config = dict(
    n_layer=18,
    d_model=160,
    experts_per_token=8,
    moe_layers=[0, 1, 2, 3, 4, 5, 6, 7, 8, 9, 10, 11, 12, 13, 14, 15, 16, 17],
    router_score='softmax',
    normalize_top_k=True,
    init_std_router=0.0151,
    lr_router=0.0013,
    vocab_size=14696,
    norm_eps=1e-05,
    optimizer='muon_variant',
    batch_tokens=131072,
    seq_len=512,
    steps=5949,
    dataset='wikipedia_en',
)
Below are experts of layer 10 (counted from 0) of a mixture-of-experts language model. Rows are named router (the router's row for the expert), up (a neuron's input weights, with its number) and show model dimensions 0-159. Each number is 500 + 40 x the weight over its row's rms, rounded and kept within 0 to 999. Numbers have three digits each.
Before each expert's rows: a language model's description of what the expert responds to; "mostly gets" lists some tokens that are sent to it at least half of the time. This comes from a sample of Wikipedia text that the model never trained on.

# expert 16
It responds to: Middle digits of years and dates such as 19'4'0 and 1'8'60, plus word pieces inside capitalized names like Fondazione, Great, Nort.
mostly gets: "Scientific", "reat", "eat", " Great", "&", " Nort"
router:433435544452529524493466473494506466494502449512491536481472530413496532549369459485496532428547591439550575429488502542492427526514482516561448556573468460484519506507450529577517455496491477514541525541463548510441528499508507468491529521549503517477425461451478472536421483529463472461531473544541518473499508507492504604433560487459517530534464459481485491524463532429540496524489500528562459471458496488503477448485514492418517565495468433495532514467460562474444493448510523
up0:458543461523359506543504540468550476573426420545499520436458534512511474558438550585467494508487516493562510451553448507498516521471466562521437522491530459414562523509472524504528570519459498537502512527564448490525529526545468571546460469501546519470522588592499519462513476486547492448487427526540489445491520537502543554498512450462596507536515481493558494460467457477462430491481559483528496536464504518458479484529488510425491501493536505500492528449471478506505445479482552
up1:476443517602505578460505455520503542490523508528486549497481457466509499554482516461525492465498442508494567513491526569519491534448535491521483475535538596470471478428499419506501574479492524475514569513505503494499491571526481508473431403498481552478447447548505505434404552490508489444484492513552551493433482482524511491544587531501553473455504410545520491462503481458431481542542533552544531444445536467465506494506521477500560426506572447469463550471461492521487438433516543
up2:502398497546513492534556447531532585572534441551487550491557456526464497490473482463473526495533527559490557532485472552483600504568544503433453421483552498507560538438487382460539485518485537517523478547518433465505463470475488498534515471515483503522500512547536526531453492496540547515529512538576495487463490474489555483505636526465495497488521503540508593467426495522500476459512527503478468448500477458529496476486423518565457518495487495562490489453457577513476448505567512
up3:528477439471522446497471406497502519527456572480515513515545452525495423529403473481535468500475542467476566529495487505553467511520440467509484464502421502525511567590464485498498472532433493504473486541526464537500531561525495500461536530548508519486496543550532415505415416566438468489482588437512535516510551517475533440555513434524525482529551458511566492434558516537512503507559463497527495508534468538473476469511490487463505471551487472529510528478491470504381538381522515
up4:416471454498542508524512491529463477541489421529536543468483483456477440557522572535554490526436478501507562467544467473454447559505482532514460447485537499533468515474453471558515476541412519447508474482446515511545460542512433508560525516447634502507498462539508553517500502504486487455521513554585494470506466582448483522488597430439428499488494539501537468473411527499485451522533514564541505489538505475497533484480531518481505431550509448569549482469506513476484486433482415
up5:443421497506482535494467494517543474482422447507470515459493465522489665550452368469475484484503469540472515414519437488465499504496475557565480482519541497475526527458483488563475512541472442443492556513578514480453525474523431550469533523467448522513496482517538494503506510457538444454481473465530534548477477494493501487502507508488558510433514422518467488457437503447512544451525440504541578491462466504475557470473445542497479575542487539560488518573453441514546471475511496
up6:551491552499519498521432464543549494526509503467457502491460515488480476510515445516426503440495497510469474477494528476527482539497506563490523536581426415491474543533500465485528487473432533438554456527447527550444492524549443497510499504455485470487424462543514527524556468549510497566452518532504474438454440557526481595511484537494427471435468517535557486471494514520500455387495588531527499560569585481540560519506470447548426477513482495467441522496566503462479434525439533
up7:426470509435564489491451523475406501480468528502522566465540541476453454558499530502566508448435566480475543499481433470525420472506497459522540471612492463502446569504478492514496486542425529514484464512500468515473516471470495469462493516480435468496537477477577540563520498496472556521492424495519502431466499512479505524529453466490513529495593426550564519493475558544487479495495526469499530553409420453499537470571446469456557509563466466552464490548483569522529488463477536
up8:542554487472560452527514522496542459484473475558554454455428507478467468481471511491514533511490514504488479515509528494455440511541457532472509508502454442534476446515455516492466487513478594526552498523504512477484611515548480513535494496505529475534446515446550467579543551486496552563500533525621499429457445478550500559472482534509477522472471405601537438477485545547476519540491478480472486537495404450441569499525506463523498578522499440473470487493430563475551472473443569
up9:501476456485493482532520509507504444525480441548434539522571542497483501523452544483441594449567457477493550503502446522420462540478518528530526490455517541526480482431491511482540550465487583522568529445550488542465476485497537515452522542478408446506460472461533450502465547476520609530551472499568393464467480499477383449529551516461523501507483444460522415487552497502505447459473508464491450512509471465504467526564465490451529526535509503520397483489465478486487448499523528
up10:469479483472534518520456465527512508532508487496493478476520481492516429549538479569535488537578522457454517463542544492481489537497440503555459493556475514500479439473439503556491516506419473489468478572445621499478465555545524442539443446467481579483516420551516494509494489562469443576520480462525462416436558604424473495503510515501460521542463531566504530552496477515433479486392507422463477491511420535508516503507487465476486445549544466524503501484466512479515471464451478
up11:487564535456494503429481427505514500498393501542503520510572473485535444526428453533592503520509514561548501487443462550520529496450627499473512469521442492535487561441488514495481451506505476492521543534468530458418482552462467430488567565484498517502474602496505485492428498442482527522527446507526424500477495509533506539529513546510484550499496447517504462453506473473513574515496544470498466441510603471499544459500504483533472530514558566490400515488490535510463540445496559

# expert 62
It responds to: Line breaks right after section headings and infobox fields, such as === Life === or Location, which come before a new paragraph or list.
mostly gets: " Meanwhile", " Website", "Youth", "Location", "Area", " compris"
router:469479531503421523435505448537499531441550547492507488543444544503464498438528472404470524508485447422523479483484489441508456445523536455533486537526455460565554497536530376470527549440443556468458493435460491504438507438479520587540465466513491459479420421506457471565540491491490502478486468485426545542448500476521481542433526518486566440493540513572448457479473508529512533505525497535434508487520495518532529394489509471551484507544537467515535490517517490464539492475551469
up0:519518490473495446446515412610485535474458490513511484493554480562500461498454540504538447585481445485531530499465526462513546479510544486526471522521518544463531519431540452534508501517552506501472445540477523451475479581521492458488409447543537518481467472443520509565447500461508467500446508461516525492483559471428413479520430436488486428572482495468467505448489473551487479554516417502545516470524525513508587441458543480409515535561492499485536468455579511497444531577516512
up1:430514545533490435466484495575474483534517484410478488488522564471492492528460476488448485577479509518492472428533523442515484537551518513494533455496592494483459540547475490508496448471441436432465436436484504441568440550511486453564434515474542478457459465514427513451534502543475418523482510528553504456533497520532465494495487472518511519554513457594503497463455527477510471504477595523394492560502509506468589472531528506452563529515539469470490574447478435516458499467517497
up2:544510484513462508560482464475531507494519557509560499491480579558520498496556523480488524477486497497494483564421500482480485476554471552543460524554477486482387510516530486578489532511515501484478452480589433558439559515525521574462491500428492507492517508517530561450514436538458551418531524537512452457475509478460502512524491547428483531504490538450558500538457478491429497613497497524521546400520437489492475482426467550483462451589468527536479492528555549442442482460489543
up3:504541487496465473601444522497521564599615500546528426569529456505556435463470554546459487514577588522583481450494484502490505464521526510517510510472467546515533483515512488521486519502470535483498542449554501490474472528478478504429415500527422587473549496529537526527514566485465498557490516540509467534488479490513500496526476479485429539521545544566500501527533568513526536584470574497530502541513475521497543460538540553514445494483480525552469492528431575548544562490526546
up4:466537546453522450501524490524505507449509515500469540516425478487583497591493483512493513485456559518466527493563511593489572558558498441483536453461490584585462544527483518497549546507532479416499480513512486499525473523492426580483490447517512540499538438539543494545531463474508521574462462492520471449456579452500492478503472496507491416468512565458502489521399567556522519528527511477525526442537490496452433502458526554454508551538458541471492442602518531545492503520476546
up5:503479470478490475493483469476457495483471457515542439515532472507435432502547456516562504366465536473481485427487504541585471512473572464523582433447497518527500504569448498541539451540480572516524530535561503552494532438464518575556552523510494481499520472495507460542498526458498517572507411580540486477513526494442552463476498512453452499488517498563505550470447453486481500493502487507420523394522530511490537553539490537472481490582495542534465474577551461494462523437488525
up6:573396546482521489529548461531502522458506489523451542464486529590483542487464522417501558503507494444461461469460562494559503511478504518492523455525537536514410477475520514419519515509536468523458446509549496532542522560505451554498551437454472463508563526533545504534524535526451453495555466456454473468564563478422527481480512505512435596508525519501465472455541473512515504426508495415475509464488466426490542485498523418448516518481473566536491507545543389527555496477473504
up7:557470525591494474478475480496463532507525496513537541499478515569555429503417473497431470494542487507542483431475484483553528498538545482555467478425440517532445446524456548510506570435462555506495472499505515461450510520514468492467453508460505504528587519423544446496481535478521515493458501495463550515481492535454473483501446438540540544468530485541575503497513506590504533526445559493528542501508452513481554516459499542480422428499566461578403508553414406505462510531516535
up8:465533512560519549571498522437472504483455510544471474455538494532464533434452545481502580433531476495516499505487497519506521451529509476516476491465494452495554502526445449572513491514526418469478570509461460439432505553495468535515501562470497557455490527469502507561511544436600506438534493428481445458489485442469523477471491579492483496478460505464478479461572530569481427466526523493418491552439502500508513447487503482514502439509525467549442392597488559443426510498493506
up9:528584507458496455517543492541426548561426514471506511548519470472566559542536464550521536515437432480495566494557427529401476506518470549576475556534466489451525552501521531423479474474449550502497530584488514508454477461595521543558469445503502574514460513415470475501530473490585480532502469516476477457425499456531508527508560585503524451480458459520443498504473466522502472474564463489519486489454496476563534439504518518468504519529505445426517491520473535523534513548506499
up10:455494421535444475504535466459528510535483488459500445517454502484577433522491417487541451493487528446521519426469457480531498566456526484480505484459523438580446512549481432506530519518522588507462426532507448565506503432504582543430506457483523505476469457557541567530494545574472472530572500465494445518493491492534438516510444509437483518502512546510498546526519448553454516529486436498524536462534484501454518478510452537468524456496548499524483482459573457454504378467553537
up11:481462440543436534489566492469460521508455511536438454588541488441472504562559545498496567474494513478496509501472446538474389543458581528517542538528509496549501539492453414503551533497414497450510502452468519473504522442476476469574419530482481537545475494524499461536388532434487463483550552554497522452465435490537534570497500503439545547541500486534496454444571497514480463506492492513440494511486456496477502474465445513483502466566523477523587516479483535558452527469534524

# expert 58
It responds to: Line breaks, == heading markers, table pipes, list dashes and section or field names opening a line, such as Honours, See, Personal, Career.
mostly gets: "See", "Personal", "Species", "|---|---|---|---|---|---|", "Other", " Website"
router:476490448557467471451529513522474491439480445557522473547438554544441417526560531512518558488560517407500462517443458438580526537551485456474520444476429464474490484548535508562498509532455558451478555521504526515437554501517453491516498545511493494530512564467457448434468521537461467483518546535468517491474572448539520468526557472481538450491519520513470550472385441452484460448484495476516571459534524532495521480538465507517496531438581516505493485517521495519554522409568485
up0:536493566523449460477488500594516549513467491470504552589454520525517566537455491495468510436493501496505549529481520487548504492481481474498481448486457517458492491461531482437524428539508505460491525497553486553469526503555553509463487474448514510507514585488490528542527485488469508550541511490515553477439520546495544486491552427614515523393553540535555469418494475519464421469476480510536453543507531461517551562475495447455577503552500557507473515551400458541521504420498593
up1:452464434428466530450513468514467513520544466487511501503547485572543474514461532450476441464501498488485523500483452503588475478481579477591524459493471481526492524479546451461519515555478560570578466512537528550483517497433517470471502562487405495527486556500535511538569484546493446518588491457523507502523486509479490544546469449565491514481483467561508499468395488581501464519432466512506440502501468545520590497516472592508470510414497480571482451522534420498498435522484490
up2:622484395491487514525457470460507541576519474492525506450473450511527444558476578447477446467511506541515452453548488501477469515527579470604503515480501526465471435538505473547441539538481481481505460498487386437515486538527493531437477520514479497507514558442517545534453479527438517462568570497524487424465532503425512516520508510446488442508540530490473475578514500465486496504456584463511525513495511498548544560514448597523525544502516572538484495489536462486492552472498510
up3:399554554441421513516521496424460517600504439520533492531448470551579494481472507428455555496503445506495538495469444479474514451509522527562541485430499465513504555479539497476496531453405474462586534596489498468393537522474512549540490507469476479465458533505528474504528489481490546557524481477512472539517526548452522509496533553450500513474611473493510490586532526468500490469586462434534516497367480493516547494544524510488509482508508508498527497506498514545482480485492515
up4:504484495476493450468496463477488519483535462564388503377544513527499406473539502456519525519533571534449530515420505466508444498486503478551473519430492437542558497481464387422550446487517450495480459539485490438493503485498504561440494558580510525457506488498555478504537474526525514488499535512478491497469526447566475546539479502529488494483513502439562518378475511527467454509560510518446435543506461460436571523498448494463503474460480508518571540449485520497510507466542453
up5:525469503528435524474469519535433513515532449430447517449527494401505512489471480486508476519473502406568570442501471454455447518518487501496524455453515582503549514486570483500502505571462585456519553533527480487485503513548538587501496518479490515447528560457465608478439453512484512465505523456526507435460510399468493536549526429489438516544475444497507509536567569504487522505509475493483494450458415395475521418532481495454506502479453508486547470467460524513490457492485517
up6:519426521492498486526456499547497450482525484506514584531545449528479532513450450496490491540501512472433473485522498555529445469457501521522513449492524462444485448493574464610537471567577505486461508509473519464485564598399583509491462544528513553511525488441449525453461503475449490555476475448625459502447521531543446570523504526452484524523465444477461534529478481495497446539454499523452564511473549511487547476472430522455490497513545508479458490508493431511475572487446555
up7:533528548468517552478518447442592490479510421521540507470473518547489506443467434484470455515477458531416486549522430377532445479502488429567485514522470449488461456432543464478517517448513502590460441555546472425466546557496526507479424535463412516532483508486485468544419490557526465399486523482460549507480464503479510543565516519503561518504480537452469469462516491533443516516487516508485459488531478506492508459536464535450492457515523523557511441503551485502481490525469580
up8:422521493519490525494472503512501459485470422513469478546495483538469483546551386509547469470533479511487577433509486463473391478464529544478553537491497506501557515493560525497527477493503426391522527445507540484413515452543452507496545543502536492497480514547503480467570470429560437586463477560515464474480490523536573481543565519518434529470500473445455510447455534496495459504568508469431441487484570526444473518497516425501561516547547504499506506480477535498459538428476487
up9:502504498495459499519516485542458433493471425489567493485499548523517457515513510580502493489539456513410491471494503513496498445428528535451494439525544505549533461520504509521486514520544487489487517598505519512447471422508466508556546501587412506474527505458515520462514494412411455464468523539427485471462535536460496474448443458397563538476494442541529469475468593470494476512547553528469470447504535522461462445407488579491477468553530493518495582538501445519494534513526562
up10:471522490538458509495438508549466564551502461452491497504466416529509557524470592492470533465434571498561461491467534484514460548572563536517498518504501468500496444454494526447501499564420489496464587516450460544528511482403508479568476435477463489496482487529476431522490557523489462497468509467476487578459535503489438537521475519511451493503560522544472541515481536434511495538447478490450495551455486428519592573539513440433513455554501496493506464518495494587503536520402531
up11:513496394533529533491528454483508566545452488545483499481510399480517487446556523487527512497505540458505510492506520457483440544501538501554441457519488438487472463549585503482533497443561538473528532471510494542439505549490497536500484484453484562560489482510524408464513487426582483515439497510503520440487524512463530516538492491423516590534389517487418487511504463484554501498474514450489488530423443474463585449520546567501463439563514522550436541470543518454500458512449519